{"n_layer": 9, "n_experts": 64, "router_bias": true, "init_std_router": 0.0366, "vocab_size": 2048, "norm": "layernorm", "parallel_block": false, "lr_mult_up": 1.02, "lr_head": 0.00849, "grad_clip": 2.0, "schedule": "wsd", "seq_len": 1024, "steps": 6113}
Below are experts of layer 6 (counted from 0) of a mixture-of-experts language model. Rows are named router (the router's row for the expert), down (a neuron's output weights, with its number) and show model dimensions 0-127. Each number is 200 + 40 x the weight over its row's rms, rounded and kept within 0 to 999.
After each expert's rows: a language model's description of what the expert responds to. This comes from a sample of Wikipedia text that the model never trained on.

# expert 13
router,257,153,257,170,223,226,167,201,255,228,160,180,164,173,214,162,163,190,164,256,193,246,195,150,186,137,204,236,199,229,153,171,224,173,195,196,216,212,254,194,189,167,169,305,164,123,209,213,162,210,183,252,133,225,206,286,210,211,178,147,208,197,164,283,182,257,255,206,201,256,163,184,148,228,188,165,160,160,149,146,166,199,206,244,190,202,215,106,98,218,232,133,156,213,224,209,174,190,226,238,268,184,245,198,197,249,214,109,210,156,130,177,170,155,240,227,252,236,184,234,135,187,172,208,204,265,162,256
down0,174,196,247,164,225,192,195,194,116,186,135,216,187,179,162,200,193,125,201,245,150,208,197,198,177,257,215,260,291,284,217,217,234,177,208,192,216,247,225,176,231,222,220,222,159,180,169,80,217,251,202,201,211,202,263,215,168,226,147,190,188,143,156,241,230,246,149,178,170,227,239,224,177,208,143,190,241,244,232,161,173,178,188,196,94,263,178,183,223,213,249,181,135,129,218,142,257,195,230,172,215,204,208,189,245,283,243,179,251,181,251,138,215,203,197,217,195,84,112,219,219,220,155,209,200,251,208,231
down1,184,210,226,223,205,229,204,195,180,214,162,204,130,221,245,226,187,145,188,134,220,213,240,113,250,231,227,140,147,176,204,273,197,199,155,192,175,228,193,205,193,210,164,260,172,138,250,166,175,166,168,126,232,300,201,152,207,209,266,163,171,162,305,240,197,233,226,176,234,229,270,166,210,156,185,128,223,217,136,186,235,200,177,202,234,181,232,135,220,210,207,127,208,254,217,227,209,97,237,213,249,233,132,202,142,193,190,178,129,220,204,196,178,193,220,262,241,196,217,159,239,169,213,267,168,304,179,178
down2,206,170,231,191,113,166,221,219,208,290,167,233,139,210,211,227,193,265,194,171,223,145,238,140,240,230,219,170,270,239,251,206,134,167,171,154,181,261,259,199,176,259,227,221,249,145,210,153,229,181,206,193,202,170,206,184,219,206,184,249,169,194,240,170,241,197,208,246,193,213,222,215,196,269,108,119,195,201,149,212,208,164,215,193,234,180,214,97,293,182,233,145,229,222,143,184,175,160,155,133,216,229,212,231,203,249,233,210,193,243,199,226,155,134,214,177,188,235,109,214,240,267,246,165,210,202,243,105
down3,223,150,240,188,188,186,231,179,197,191,179,277,204,254,275,255,124,164,133,169,198,173,246,220,209,182,215,224,256,219,187,193,183,268,241,206,237,216,82,189,256,228,222,291,211,290,234,246,208,209,133,187,218,194,245,183,241,162,217,184,114,186,232,258,176,156,243,193,190,148,172,212,175,136,192,292,149,179,234,173,174,221,164,176,206,171,173,209,168,233,226,162,162,190,163,138,143,158,131,232,197,216,184,202,195,191,242,249,222,181,143,194,271,226,193,151,147,195,227,151,242,146,211,155,222,188,226,279
down4,190,209,160,141,302,198,223,222,109,181,231,181,217,172,181,264,204,224,295,222,237,164,78,271,237,197,191,220,168,183,263,212,223,162,233,192,234,239,239,140,203,183,197,273,166,89,191,204,189,207,194,211,169,219,217,237,124,208,141,215,165,180,139,145,183,180,104,201,157,215,177,171,177,190,192,205,160,260,241,184,143,251,282,205,199,193,157,201,203,239,163,235,201,213,229,219,211,202,153,180,159,217,209,208,286,189,181,207,217,177,246,189,196,184,141,202,199,241,146,302,235,232,207,209,218,168,217,237
It responds to: Initial capital M starting a name or word (Madrid, Member, Mr.) and bare spaces before numbers in dates and tables; also March, May.

# expert 58
router,187,217,181,204,195,185,226,201,187,197,174,254,213,226,209,245,175,201,251,227,176,209,145,241,193,222,214,228,220,127,148,201,148,163,179,224,165,266,182,287,134,178,248,193,204,276,187,210,264,118,197,189,244,213,179,97,212,255,140,266,259,157,180,255,110,162,221,178,255,253,146,197,219,160,144,168,145,190,189,215,181,191,163,264,269,158,215,227,193,177,225,131,168,299,172,280,194,203,154,229,184,169,276,198,189,189,240,222,229,161,218,163,204,263,193,185,214,203,173,164,281,185,198,205,145,193,237,177
down0,194,196,208,195,238,187,275,201,106,253,195,223,155,150,200,164,150,212,192,207,252,196,188,213,265,262,204,223,226,173,209,147,198,226,186,212,191,244,263,248,195,242,224,165,185,240,239,196,235,195,179,203,151,202,185,196,248,144,215,226,189,226,198,191,249,152,209,172,246,224,189,125,190,195,218,263,182,263,229,126,237,260,212,218,206,274,171,144,232,166,249,201,130,170,267,185,226,184,164,145,277,132,188,195,185,142,214,123,182,180,195,176,188,187,182,241,143,160,122,319,215,184,94,243,136,228,183,171
down1,193,154,223,182,176,169,227,184,185,263,244,190,212,257,184,171,185,218,238,140,191,207,181,194,220,157,162,265,246,275,185,194,105,249,212,216,159,166,139,154,107,137,251,243,197,181,174,240,219,253,245,276,176,152,225,208,186,164,181,218,188,261,246,190,250,224,198,221,196,177,214,232,260,164,173,234,206,193,238,247,192,143,208,241,131,231,157,197,110,258,180,267,143,160,168,203,177,254,143,155,194,166,203,248,185,219,212,173,177,279,260,170,217,265,195,214,265,178,217,223,164,189,205,132,155,120,255,182
down2,156,228,236,286,166,195,156,250,258,193,166,300,212,235,201,262,215,206,206,252,230,182,229,231,195,219,213,271,243,117,189,174,183,233,222,254,176,198,240,211,202,123,95,254,231,209,177,199,205,172,205,184,195,199,172,202,181,212,145,190,139,257,203,238,209,180,216,223,141,251,188,196,232,137,253,230,206,260,242,153,236,170,214,256,233,250,156,134,139,130,173,134,220,187,275,156,206,168,235,254,226,155,235,210,192,183,223,200,165,261,209,131,215,208,153,152,136,166,133,148,193,208,197,203,149,147,186,233
down3,178,250,161,236,186,213,180,169,246,215,221,255,179,200,145,245,210,185,228,158,207,122,186,167,198,218,172,207,205,160,196,271,201,159,194,232,191,114,270,187,175,208,166,214,212,250,222,194,158,266,130,151,242,208,244,285,138,223,137,227,176,253,190,222,143,174,216,250,201,235,211,208,246,142,152,209,233,236,238,207,235,199,229,196,187,165,165,152,215,232,200,201,268,165,183,176,174,228,256,174,178,153,218,158,221,340,170,188,237,118,212,124,145,223,200,221,164,277,135,269,197,170,205,127,207,194,239,244
down4,232,221,207,143,216,153,144,188,252,202,206,245,214,222,211,259,215,240,181,175,146,182,224,225,216,155,239,208,188,182,189,260,220,239,187,220,96,154,235,251,230,165,205,163,160,178,219,177,231,214,129,203,235,248,256,259,228,160,201,265,244,188,208,221,245,198,214,218,166,191,155,211,166,133,264,167,244,191,257,214,194,175,166,230,114,222,182,190,213,168,176,209,227,195,228,191,165,241,225,103,95,139,128,263,184,185,186,201,299,189,163,227,226,240,203,159,178,103,255,168,192,271,176,282,173,184,211,228
It responds to: Word-initial E, e, al, ind pieces and spaced dashes, such as E-cho, al-coholic, e-very, ind-ustriels.

# expert 15
router,171,171,189,173,206,204,195,210,155,189,167,218,155,214,171,174,226,150,227,193,261,178,124,190,169,170,167,175,256,226,238,163,240,143,193,181,165,196,150,249,205,203,167,231,171,195,246,150,242,149,166,225,183,228,153,179,210,202,243,248,241,184,117,136,95,115,131,125,249,260,180,201,237,214,230,177,200,181,180,227,210,218,267,151,242,214,178,203,218,205,216,229,257,280,234,170,250,214,216,154,154,205,262,141,150,230,197,242,198,151,133,220,171,213,257,238,219,255,253,306,270,147,231,255,198,212,183,215
down0,152,234,246,184,219,201,189,177,196,174,173,204,165,134,180,192,175,191,175,202,199,287,199,276,170,262,258,239,220,236,216,151,264,270,250,248,183,175,222,156,152,250,168,171,216,225,169,190,205,175,203,183,227,190,179,209,135,232,142,232,136,239,196,158,181,245,284,220,303,259,201,220,249,149,202,137,204,216,211,166,204,130,189,200,251,200,182,189,230,237,215,224,199,216,255,188,202,249,169,198,158,202,214,130,291,209,148,227,231,176,115,118,188,272,214,152,224,227,187,218,153,154,252,148,210,164,240,114
down1,295,214,207,151,181,152,235,164,218,185,198,223,186,143,209,223,215,217,203,196,211,192,164,239,258,220,233,150,192,159,204,228,184,125,293,163,215,251,75,150,203,288,170,252,226,170,180,234,235,130,208,208,211,262,199,227,197,213,207,187,138,204,227,170,155,207,192,134,201,188,208,107,288,204,222,257,215,210,217,179,132,247,172,176,229,153,147,183,167,188,236,174,168,252,159,227,199,306,191,212,209,219,200,199,212,160,201,93,139,186,199,292,235,155,182,239,209,223,171,174,210,214,208,205,233,229,197,253
down2,239,217,264,243,229,227,245,200,189,143,230,204,204,159,150,192,202,200,182,138,143,158,170,191,166,207,195,137,195,229,210,170,256,241,259,169,228,189,156,195,110,119,236,157,149,235,158,254,168,158,218,220,208,156,172,218,196,169,165,235,135,212,298,207,187,275,141,178,161,230,191,206,206,153,167,175,228,155,204,264,222,243,171,182,273,162,236,185,216,154,236,196,260,250,270,243,191,224,231,261,226,214,202,201,166,201,237,184,155,183,193,201,186,263,223,104,248,265,181,93,203,183,214,186,165,267,254,168
down3,197,192,213,223,182,176,248,226,211,233,202,130,191,142,247,157,231,122,193,169,204,182,296,154,216,159,140,244,176,199,228,234,198,210,150,135,200,200,150,257,147,116,238,195,205,278,249,228,247,194,171,150,196,104,222,186,316,248,257,184,142,210,169,242,237,117,177,254,180,224,170,195,210,226,245,166,132,124,207,214,187,169,138,200,255,194,245,156,190,191,244,215,227,150,208,209,216,229,211,158,196,189,221,196,276,233,230,204,204,184,220,217,162,162,262,160,177,214,250,204,187,231,207,172,249,278,150,184
down4,206,297,224,90,204,163,205,224,252,205,222,233,161,181,196,214,235,194,201,205,250,195,179,182,124,171,207,128,195,242,192,168,246,208,162,238,274,170,212,227,179,134,217,268,227,216,198,210,256,157,277,159,213,206,189,169,161,226,147,178,190,245,127,214,202,207,161,196,188,230,118,209,255,170,172,142,208,137,208,124,201,139,250,260,196,173,226,157,147,191,183,235,220,169,212,206,195,285,263,192,198,176,206,249,217,192,202,317,227,214,213,167,227,293,168,227,221,150,246,173,150,219,161,160,214,229,173,142
It responds to: Word-internal pieces like ul, el, im, arl after an opening c or C, e.g. culinary, Results, scheduled, Culkin.

# expert 47
router,191,252,186,240,172,207,183,126,231,270,158,210,261,235,171,235,202,255,220,242,182,193,223,98,190,239,193,210,202,166,206,220,198,170,172,170,245,218,191,231,154,217,154,158,198,187,233,161,203,202,133,155,148,221,180,128,217,300,221,237,196,173,160,234,204,213,237,169,150,139,165,200,236,199,199,217,193,181,161,200,181,223,178,165,159,240,146,103,197,285,134,309,187,184,162,203,202,187,168,186,199,234,255,152,165,208,184,228,205,262,271,197,135,214,176,205,133,119,154,206,183,256,216,194,229,148,267,118
down0,238,200,209,265,139,224,256,223,195,150,201,202,199,168,182,227,153,187,212,169,187,175,212,130,165,289,305,215,216,199,184,254,275,200,166,245,193,192,190,233,173,143,293,139,166,212,271,187,189,214,206,181,224,170,210,256,167,244,257,238,108,254,222,222,177,109,185,175,223,196,165,131,144,223,182,249,125,200,173,194,221,145,272,201,189,225,234,249,152,168,177,210,133,255,217,177,176,197,199,133,169,181,208,188,176,204,224,243,220,196,155,229,211,231,187,165,219,193,137,212,320,193,133,188,212,222,213,237
down1,167,186,203,197,161,251,254,213,136,159,153,242,213,125,255,173,297,180,161,247,113,236,106,181,199,206,130,172,246,189,193,197,229,178,101,191,199,166,219,255,228,144,245,228,216,131,194,171,189,180,194,181,166,243,193,169,221,138,217,209,153,178,175,183,169,185,211,210,197,215,232,200,222,187,242,150,201,216,209,211,281,234,180,178,235,178,158,186,227,176,288,236,124,178,244,246,197,240,287,216,195,194,146,199,250,254,214,223,240,189,222,158,203,195,235,153,168,148,239,275,300,242,192,255,206,206,141,204
down2,233,207,187,158,87,174,207,247,277,151,207,224,236,221,247,227,171,216,194,242,184,203,189,179,132,199,259,249,173,163,208,273,260,229,154,201,186,234,215,199,215,164,232,199,188,164,231,215,216,176,235,195,211,179,150,192,208,253,141,204,198,213,259,131,249,194,244,283,213,287,144,183,175,193,204,199,192,159,165,179,195,208,190,164,159,139,204,148,127,220,270,245,249,157,205,213,199,302,231,238,199,143,235,135,268,199,186,202,223,187,157,194,143,101,171,215,244,186,293,222,187,190,220,217,134,154,167,237
down3,216,160,245,154,238,220,214,191,120,252,172,198,168,195,124,159,85,106,163,165,185,196,188,235,221,220,177,176,223,220,235,168,152,235,199,282,160,203,258,193,236,218,229,211,190,177,229,151,205,218,228,250,246,275,223,242,207,133,186,171,212,241,199,124,182,218,173,259,262,215,239,238,139,150,144,145,243,197,217,173,199,146,184,241,276,188,164,171,230,218,181,178,221,281,214,156,209,196,251,184,145,176,244,168,180,154,190,220,242,194,170,197,172,233,173,194,191,303,214,203,165,247,148,260,189,163,186,285
down4,168,361,172,195,283,187,259,192,164,181,255,190,242,227,144,199,193,221,152,237,148,210,201,207,171,246,249,175,141,156,237,262,196,154,203,167,217,201,196,228,147,249,261,190,206,161,170,185,194,231,211,193,190,187,183,194,147,143,262,246,204,246,158,200,198,156,171,231,170,215,190,230,205,246,160,172,177,227,228,133,320,248,205,229,198,222,166,201,273,270,228,188,195,218,221,163,153,159,152,219,186,175,193,169,258,183,156,161,196,188,193,148,202,183,251,166,117,224,255,172,216,248,176,284,186,182,157,149
It responds to: Pieces of Central and Eastern European names and places like sk, ov, k, ian, plus German and Russia.

# expert 29
router,191,157,258,88,210,149,244,236,180,253,169,180,268,215,170,265,175,176,159,229,108,191,198,214,127,220,190,150,181,175,155,302,226,206,318,231,255,279,164,207,208,178,217,241,247,163,220,188,145,226,204,153,228,251,160,181,128,153,155,136,271,271,202,169,197,188,218,188,229,146,203,207,193,221,208,190,183,159,252,169,259,213,160,204,197,219,193,217,219,263,196,180,162,189,162,171,215,225,161,207,168,175,237,146,229,185,172,246,200,188,162,300,242,263,164,209,146,176,173,171,173,220,172,197,180,190,192,184
down0,212,232,225,246,241,229,185,160,140,176,190,187,227,227,174,251,233,236,237,242,217,171,245,95,262,182,244,211,220,221,199,275,238,182,221,125,232,99,248,242,212,166,160,186,223,221,228,207,138,210,167,211,188,160,144,172,198,230,231,252,176,239,169,230,217,223,236,223,199,231,226,190,159,204,210,169,134,132,309,100,185,207,228,178,167,233,192,176,192,213,129,149,144,190,130,206,253,220,247,214,162,233,174,93,218,242,194,218,270,208,213,172,200,201,197,205,187,223,235,148,143,148,210,194,261,152,185,141
down1,221,151,214,169,234,273,245,226,232,158,202,170,247,230,223,233,231,178,204,100,202,219,210,138,223,184,141,146,170,170,334,174,225,269,228,197,180,182,188,247,187,69,155,191,175,205,225,164,196,290,199,194,192,226,245,229,173,208,175,215,158,212,208,124,239,214,218,262,256,152,141,219,198,218,173,212,241,188,182,225,178,130,203,205,209,282,223,158,205,184,286,148,136,270,275,206,221,183,241,176,225,246,154,158,213,232,193,166,163,168,157,189,269,193,154,204,200,231,171,195,194,232,172,207,185,169,198,176
down2,205,154,176,177,190,188,184,230,150,206,194,188,256,159,178,229,206,201,206,232,157,210,244,159,217,185,205,207,206,210,166,296,194,231,211,237,188,206,189,223,128,205,156,203,253,118,106,196,258,238,211,149,191,262,199,241,218,189,259,211,154,181,199,121,167,166,136,162,218,205,147,182,271,122,128,162,181,201,259,185,130,225,232,212,130,187,136,279,174,204,196,216,240,197,277,198,219,177,215,207,202,294,273,189,249,152,222,217,190,218,221,272,233,173,179,283,302,171,216,243,176,168,155,180,205,230,219,180
down3,235,230,185,284,179,154,134,244,212,244,188,176,238,207,152,201,225,224,182,146,242,240,178,236,162,176,182,197,227,198,172,137,153,303,254,222,200,204,212,129,222,188,164,159,134,181,222,242,236,200,219,288,169,156,225,238,189,213,238,157,234,144,163,232,64,220,176,297,211,160,194,233,208,176,158,155,223,178,244,145,188,141,257,212,173,237,141,180,184,192,207,286,155,216,206,189,192,237,227,219,173,213,184,183,232,238,176,133,223,214,173,273,189,184,176,204,242,222,191,184,247,187,194,103,216,280,185,215
down4,163,153,257,147,183,244,213,240,297,207,258,192,223,218,214,250,185,194,224,214,199,216,280,224,194,154,222,157,204,169,152,168,219,152,168,271,161,188,206,164,182,253,247,170,168,143,167,188,153,164,276,177,213,220,168,183,142,160,223,190,202,142,184,236,165,275,186,176,166,262,185,197,214,226,225,235,216,152,152,159,191,157,285,184,277,295,131,227,155,136,204,196,162,206,234,114,242,172,216,169,251,173,176,209,150,241,217,167,235,223,199,222,177,120,263,153,254,263,191,211,185,178,146,231,186,221,193,253
It responds to: Numbers, percent signs, spaces and pipes in demographic prose and vote tables, e.g. male after a percentage, population, age ranges.

# expert 11
router,181,209,190,178,145,194,208,238,211,240,129,228,152,204,244,122,198,219,119,174,126,228,222,260,235,226,188,153,220,203,217,258,198,148,161,162,248,199,241,265,202,189,231,206,180,229,183,213,190,175,157,203,151,256,189,208,240,269,236,131,228,232,247,149,256,119,144,164,189,254,217,163,99,191,135,178,234,189,180,123,167,168,209,195,232,200,246,245,151,231,236,222,229,184,159,186,253,300,226,174,179,252,177,198,187,261,236,191,188,231,284,271,190,224,232,296,180,208,214,176,234,217,239,215,218,157,185,194
down0,266,166,180,192,244,272,225,217,163,208,182,252,254,194,257,98,177,210,180,146,156,246,220,223,262,171,170,154,171,141,199,99,183,238,229,225,145,173,232,243,250,156,186,160,256,190,192,179,246,129,164,245,242,251,197,152,142,177,144,196,265,232,242,166,171,216,175,154,199,184,195,166,198,173,211,183,215,201,218,165,218,208,156,184,198,190,212,162,200,273,251,151,154,159,287,176,198,202,195,180,149,207,215,157,159,239,202,151,224,228,189,216,228,146,277,226,177,222,251,203,244,263,198,127,234,252,279,259
down1,197,230,205,221,206,270,215,125,206,321,135,191,184,167,230,253,193,194,172,225,156,154,254,114,137,163,146,200,180,162,256,161,165,149,227,286,292,147,165,170,176,171,177,192,185,181,268,224,189,204,237,159,171,192,252,148,195,241,194,268,191,212,174,209,171,225,190,145,197,252,192,207,194,167,188,209,225,210,213,251,243,225,150,244,242,205,231,232,187,178,223,230,182,116,178,189,208,170,325,173,154,210,214,202,306,216,184,226,196,187,195,202,221,159,171,277,233,158,258,178,150,190,201,158,190,219,232,168
down2,177,213,260,204,168,172,197,190,245,220,275,207,114,193,249,234,186,195,221,217,204,215,138,222,121,269,225,254,238,173,249,171,217,194,182,210,272,213,241,250,185,150,251,196,156,202,157,208,240,246,149,242,177,95,206,185,187,267,181,228,235,178,166,188,224,194,221,236,180,232,189,196,162,189,215,240,265,203,189,137,192,116,229,201,217,187,229,141,218,204,152,256,131,171,196,195,194,245,115,213,154,122,242,201,207,195,240,66,232,222,228,171,144,233,181,221,166,221,181,272,176,135,187,257,230,199,158,217
down3,207,207,258,212,215,196,279,280,235,171,197,246,195,178,170,244,150,178,148,168,186,244,200,227,128,251,167,210,203,201,155,222,182,253,171,212,292,240,146,236,207,167,262,198,265,188,230,167,187,168,168,202,170,235,238,214,243,242,136,241,201,234,183,226,170,223,239,149,220,217,223,213,253,214,170,151,168,206,185,157,238,192,160,265,193,208,191,198,156,224,206,280,193,193,185,137,183,196,252,132,131,119,229,224,174,175,136,207,284,144,177,110,257,211,236,121,175,235,110,209,270,181,181,209,212,259,186,201
down4,276,223,187,211,133,229,174,214,170,125,191,241,130,205,202,239,217,261,187,141,199,165,246,219,206,224,283,234,247,206,175,254,204,204,258,216,168,179,151,186,126,215,181,176,236,198,207,215,276,188,258,95,176,163,158,214,203,196,179,187,222,241,249,182,208,196,173,207,287,166,202,170,227,187,227,246,127,162,233,196,201,246,227,168,229,243,154,224,214,170,197,239,252,213,206,266,193,219,165,217,195,166,182,263,141,202,236,177,222,186,181,164,246,179,114,201,196,288,92,140,179,212,92,203,229,146,211,191
It responds to: Inner word pieces such as id, iv, ice, ely (widow, divining), plus the word not and Act/act.

# expert 45
router,176,245,247,245,198,206,157,241,224,213,161,169,279,220,187,268,212,178,140,204,186,220,151,166,227,227,176,217,163,167,263,174,216,258,203,247,243,186,221,102,189,131,146,171,243,211,281,205,213,148,215,268,180,203,197,256,214,255,179,231,178,242,177,197,233,212,180,221,111,208,216,249,235,209,234,194,184,141,288,206,147,225,177,163,123,235,216,225,240,169,153,264,314,193,281,196,195,146,197,157,232,118,166,190,201,194,228,227,194,213,195,193,156,177,184,209,232,229,169,213,125,266,196,130,228,212,246,188
down0,153,215,223,119,250,266,163,256,187,280,180,212,239,247,238,238,226,187,236,150,206,186,167,230,150,86,235,177,124,186,210,205,174,263,228,247,217,172,287,232,208,148,116,190,171,231,219,189,275,212,209,168,213,205,308,245,190,143,207,240,178,265,184,181,192,222,216,156,152,243,136,167,181,247,222,232,169,184,183,160,171,184,263,145,232,158,154,220,222,161,104,266,173,158,226,180,239,213,216,187,187,180,215,208,205,175,214,239,223,166,135,221,245,201,186,194,140,208,221,192,176,212,176,235,169,190,254,144
down1,181,201,206,207,212,191,30,216,153,185,109,183,154,251,213,168,190,148,220,208,199,196,160,238,160,177,197,192,258,179,200,204,209,257,252,239,151,291,182,189,182,157,187,207,185,129,144,237,176,251,214,191,217,271,165,225,217,199,163,141,260,191,210,169,163,159,202,205,219,211,273,171,203,251,184,180,239,207,225,112,212,223,200,157,227,158,174,212,140,181,239,191,282,171,217,235,226,213,223,173,259,229,219,161,229,236,155,245,196,239,164,212,222,246,198,238,223,204,247,310,181,243,218,129,168,127,185,183
down2,192,255,207,157,224,165,248,199,210,260,238,111,205,237,165,230,125,172,232,267,162,158,163,209,145,186,116,243,283,174,137,190,228,215,278,158,187,275,183,201,221,239,218,187,175,201,122,190,177,142,212,191,303,240,131,192,205,193,208,177,198,240,170,229,185,244,166,131,137,191,212,213,174,209,279,190,247,176,199,167,246,167,193,226,176,223,209,196,179,300,230,202,186,168,248,236,212,156,178,247,172,190,205,174,216,175,259,222,208,161,237,259,259,158,177,202,179,206,208,137,191,199,94,214,203,231,234,142
down3,175,168,207,246,142,222,199,163,169,289,208,165,205,258,201,234,119,239,191,169,268,172,113,204,191,239,161,115,186,213,270,136,163,261,153,174,191,210,182,168,209,205,209,233,204,177,204,264,179,269,87,209,177,201,238,247,169,230,199,194,185,260,201,196,175,202,171,157,199,146,203,194,174,178,316,181,249,127,216,217,141,239,199,181,220,220,198,192,259,212,201,221,154,167,197,135,231,211,206,253,172,262,224,206,191,258,180,186,221,218,183,190,154,236,286,227,166,224,159,230,278,163,121,169,214,250,203,168
down4,267,243,184,227,180,186,186,209,187,242,239,257,227,167,218,174,141,206,177,233,167,144,238,211,205,115,191,192,234,184,253,146,194,204,233,239,114,186,247,138,222,179,119,234,187,255,162,197,212,299,197,157,238,179,217,192,217,215,217,171,167,131,218,163,206,177,219,263,214,150,241,205,180,185,218,181,245,175,137,180,167,210,143,155,161,197,98,251,204,127,182,280,260,237,185,92,247,248,286,214,187,215,238,194,273,278,184,221,183,166,154,215,245,222,188,170,243,202,223,185,211,158,197,199,242,231,199,179
It responds to: Final words of institution and place names, e.g. University, State, College, York, England, States, as in State Senate.

# expert 26
router,124,199,223,189,226,266,153,237,214,268,181,267,235,234,216,192,185,165,168,218,167,256,227,172,148,233,152,222,190,274,232,252,189,227,198,275,166,72,189,113,190,250,223,214,193,241,223,214,172,235,230,142,201,209,178,261,218,229,120,181,212,208,118,215,227,223,250,251,140,235,266,248,177,151,234,175,214,219,182,229,167,205,255,218,184,84,151,252,216,200,220,179,246,251,265,160,167,168,203,164,208,212,152,160,206,184,161,192,157,129,227,197,208,249,160,254,182,180,157,173,203,215,181,189,193,234,165,215
down0,204,259,109,168,200,218,182,243,178,250,263,208,213,217,218,268,196,201,216,142,166,239,117,178,121,216,189,277,164,224,230,127,144,200,170,193,234,210,240,216,166,235,265,231,219,197,250,252,202,185,228,200,162,228,206,189,180,265,169,163,200,173,192,174,220,118,70,253,246,202,242,174,149,288,197,201,190,219,160,193,225,187,213,212,187,291,182,187,212,187,265,202,177,262,193,190,231,156,195,164,245,164,266,187,231,221,178,193,126,200,229,185,197,218,165,146,185,172,202,267,168,244,243,168,147,121,170,232
down1,127,169,179,218,178,143,174,163,161,150,240,235,152,198,240,189,187,224,149,99,188,228,164,184,213,218,242,220,197,225,129,235,226,205,248,194,248,298,148,215,158,249,258,177,169,181,210,221,188,209,228,148,214,154,218,203,178,214,182,245,164,265,215,215,172,264,222,229,117,170,246,158,226,274,231,217,177,268,239,158,220,154,240,143,183,170,207,210,223,194,268,220,179,154,202,166,177,204,192,259,245,239,95,210,297,188,278,178,169,178,176,207,252,96,217,201,184,173,242,194,236,237,223,154,220,169,183,216
down2,141,169,132,263,205,208,235,186,224,210,188,215,165,169,257,284,247,236,234,202,187,186,220,179,154,118,220,158,154,246,190,224,229,180,239,217,295,181,156,178,282,104,265,166,203,145,175,200,230,162,261,178,208,168,217,214,213,219,216,165,210,188,144,202,194,129,265,216,208,124,179,261,253,201,258,157,172,152,205,207,220,228,264,153,232,146,224,164,117,153,151,156,153,222,176,249,309,154,205,167,214,165,181,178,199,287,234,211,228,218,180,193,231,225,185,213,152,184,194,206,180,219,184,176,208,254,238,202
down3,203,254,221,156,182,229,272,137,172,171,267,124,256,217,266,124,197,141,196,287,181,194,170,182,282,247,225,212,182,193,192,205,171,174,222,273,162,227,247,168,181,150,193,244,199,192,163,231,178,241,130,229,206,269,338,175,181,181,164,199,237,159,172,229,222,177,245,249,231,167,158,189,218,207,224,264,134,240,222,164,268,194,180,182,200,203,226,193,282,144,201,207,170,217,113,181,201,181,168,206,176,167,193,253,177,186,209,147,193,184,192,198,110,216,209,175,278,182,149,189,189,174,161,208,241,166,173,227
down4,237,205,161,174,276,250,186,166,122,127,194,228,270,162,185,180,209,228,238,164,171,217,285,224,168,199,146,169,183,139,175,182,238,118,227,199,150,94,179,211,226,158,176,206,237,197,155,285,164,185,252,217,179,164,237,194,188,234,293,247,151,222,192,218,173,253,250,214,198,219,246,142,226,184,275,222,162,237,187,228,206,169,217,173,270,217,220,206,217,293,157,158,175,226,193,194,213,229,111,172,158,152,209,257,180,229,233,154,234,181,209,197,181,161,231,239,201,178,147,247,169,264,174,242,188,210,216,130
It responds to: Table cell separators and row rules, plus commas and month names in birth/death dates and places, e.g. May 7, 1965.

# expert 1
router,259,225,175,152,247,226,193,231,185,154,207,262,171,189,195,158,294,238,186,261,147,156,213,210,97,124,260,200,192,152,191,207,266,152,183,222,177,235,215,219,160,167,188,200,221,188,145,229,175,192,176,184,232,233,216,257,239,217,222,235,227,259,160,218,182,129,177,219,172,226,269,192,275,256,204,201,220,216,148,129,267,195,242,140,157,143,148,132,197,259,202,184,219,172,287,181,162,196,173,215,256,242,216,181,214,180,220,194,182,137,142,167,275,251,240,178,242,261,127,200,190,144,173,189,175,175,204,213
down0,135,179,264,192,135,111,210,227,165,226,246,191,188,205,197,167,227,200,165,221,135,194,165,277,126,120,98,177,125,163,219,251,118,211,172,212,199,155,243,199,188,275,187,205,211,176,182,148,216,190,207,194,177,247,176,210,218,209,281,249,220,212,214,212,179,192,154,245,221,182,284,229,242,206,169,229,179,167,233,126,250,163,106,236,255,183,193,190,196,245,232,174,173,236,292,206,221,184,230,246,262,177,189,200,257,168,196,164,247,226,141,236,229,178,247,200,151,212,129,256,210,236,192,179,171,207,214,193
down1,220,186,205,237,226,229,177,235,170,199,152,225,217,186,264,173,233,211,203,270,212,192,214,218,174,137,157,272,116,233,137,147,138,104,230,147,234,190,182,179,236,134,254,208,186,234,169,115,246,162,208,184,187,270,221,217,216,154,195,172,194,211,240,214,182,189,77,215,181,174,206,195,231,162,299,277,242,151,277,247,223,217,199,207,176,160,185,251,167,202,177,204,181,174,230,199,162,246,158,191,199,208,265,137,207,194,278,194,161,260,200,183,267,209,132,198,194,186,125,215,194,193,199,249,174,198,231,145
down2,237,241,155,201,233,240,148,208,229,149,165,189,248,192,165,247,113,280,157,202,247,206,234,210,281,255,141,156,202,238,216,217,186,250,200,167,239,226,116,209,245,229,199,141,270,191,160,201,208,249,181,173,147,248,205,160,164,226,194,216,205,252,199,173,194,218,274,146,184,189,174,256,202,159,226,196,167,198,167,177,219,271,212,212,243,266,192,157,207,185,237,92,152,177,193,246,252,184,207,192,274,207,258,223,213,245,164,201,175,117,153,217,202,259,124,172,193,162,170,182,205,281,180,168,135,217,195,141
down3,187,163,141,288,210,201,228,112,160,196,211,170,210,196,184,174,212,216,228,197,158,161,128,190,222,202,216,133,212,134,164,173,165,156,175,158,184,257,241,168,203,131,256,165,189,201,230,265,214,166,194,211,186,180,222,260,180,157,204,237,196,161,197,142,198,227,203,257,179,226,253,227,115,111,230,277,238,220,194,119,177,251,145,155,223,212,223,176,194,152,231,198,202,215,161,261,211,220,239,195,208,261,258,219,212,197,276,350,235,223,218,263,217,182,216,220,238,157,190,231,178,147,189,167,224,251,162,170
down4,222,214,190,159,179,162,224,99,170,223,161,219,214,111,190,167,273,187,262,206,195,127,281,202,149,193,169,206,205,212,175,300,185,159,200,207,205,279,259,253,221,135,194,181,178,276,173,153,185,255,180,182,203,132,182,202,213,237,175,262,217,261,233,255,269,207,214,177,170,226,171,205,192,219,134,228,245,197,209,181,160,268,213,152,175,185,203,159,145,263,193,209,163,156,232,277,195,189,227,128,151,165,222,220,217,224,135,197,179,194,232,234,169,210,245,178,209,218,252,243,208,188,176,285,134,142,203,150
It responds to: Second word pieces after an initial capital consonant in proper names, such as V-en-eto, M-ak-edonija, Je-an, plus Mal, Val, Med, United.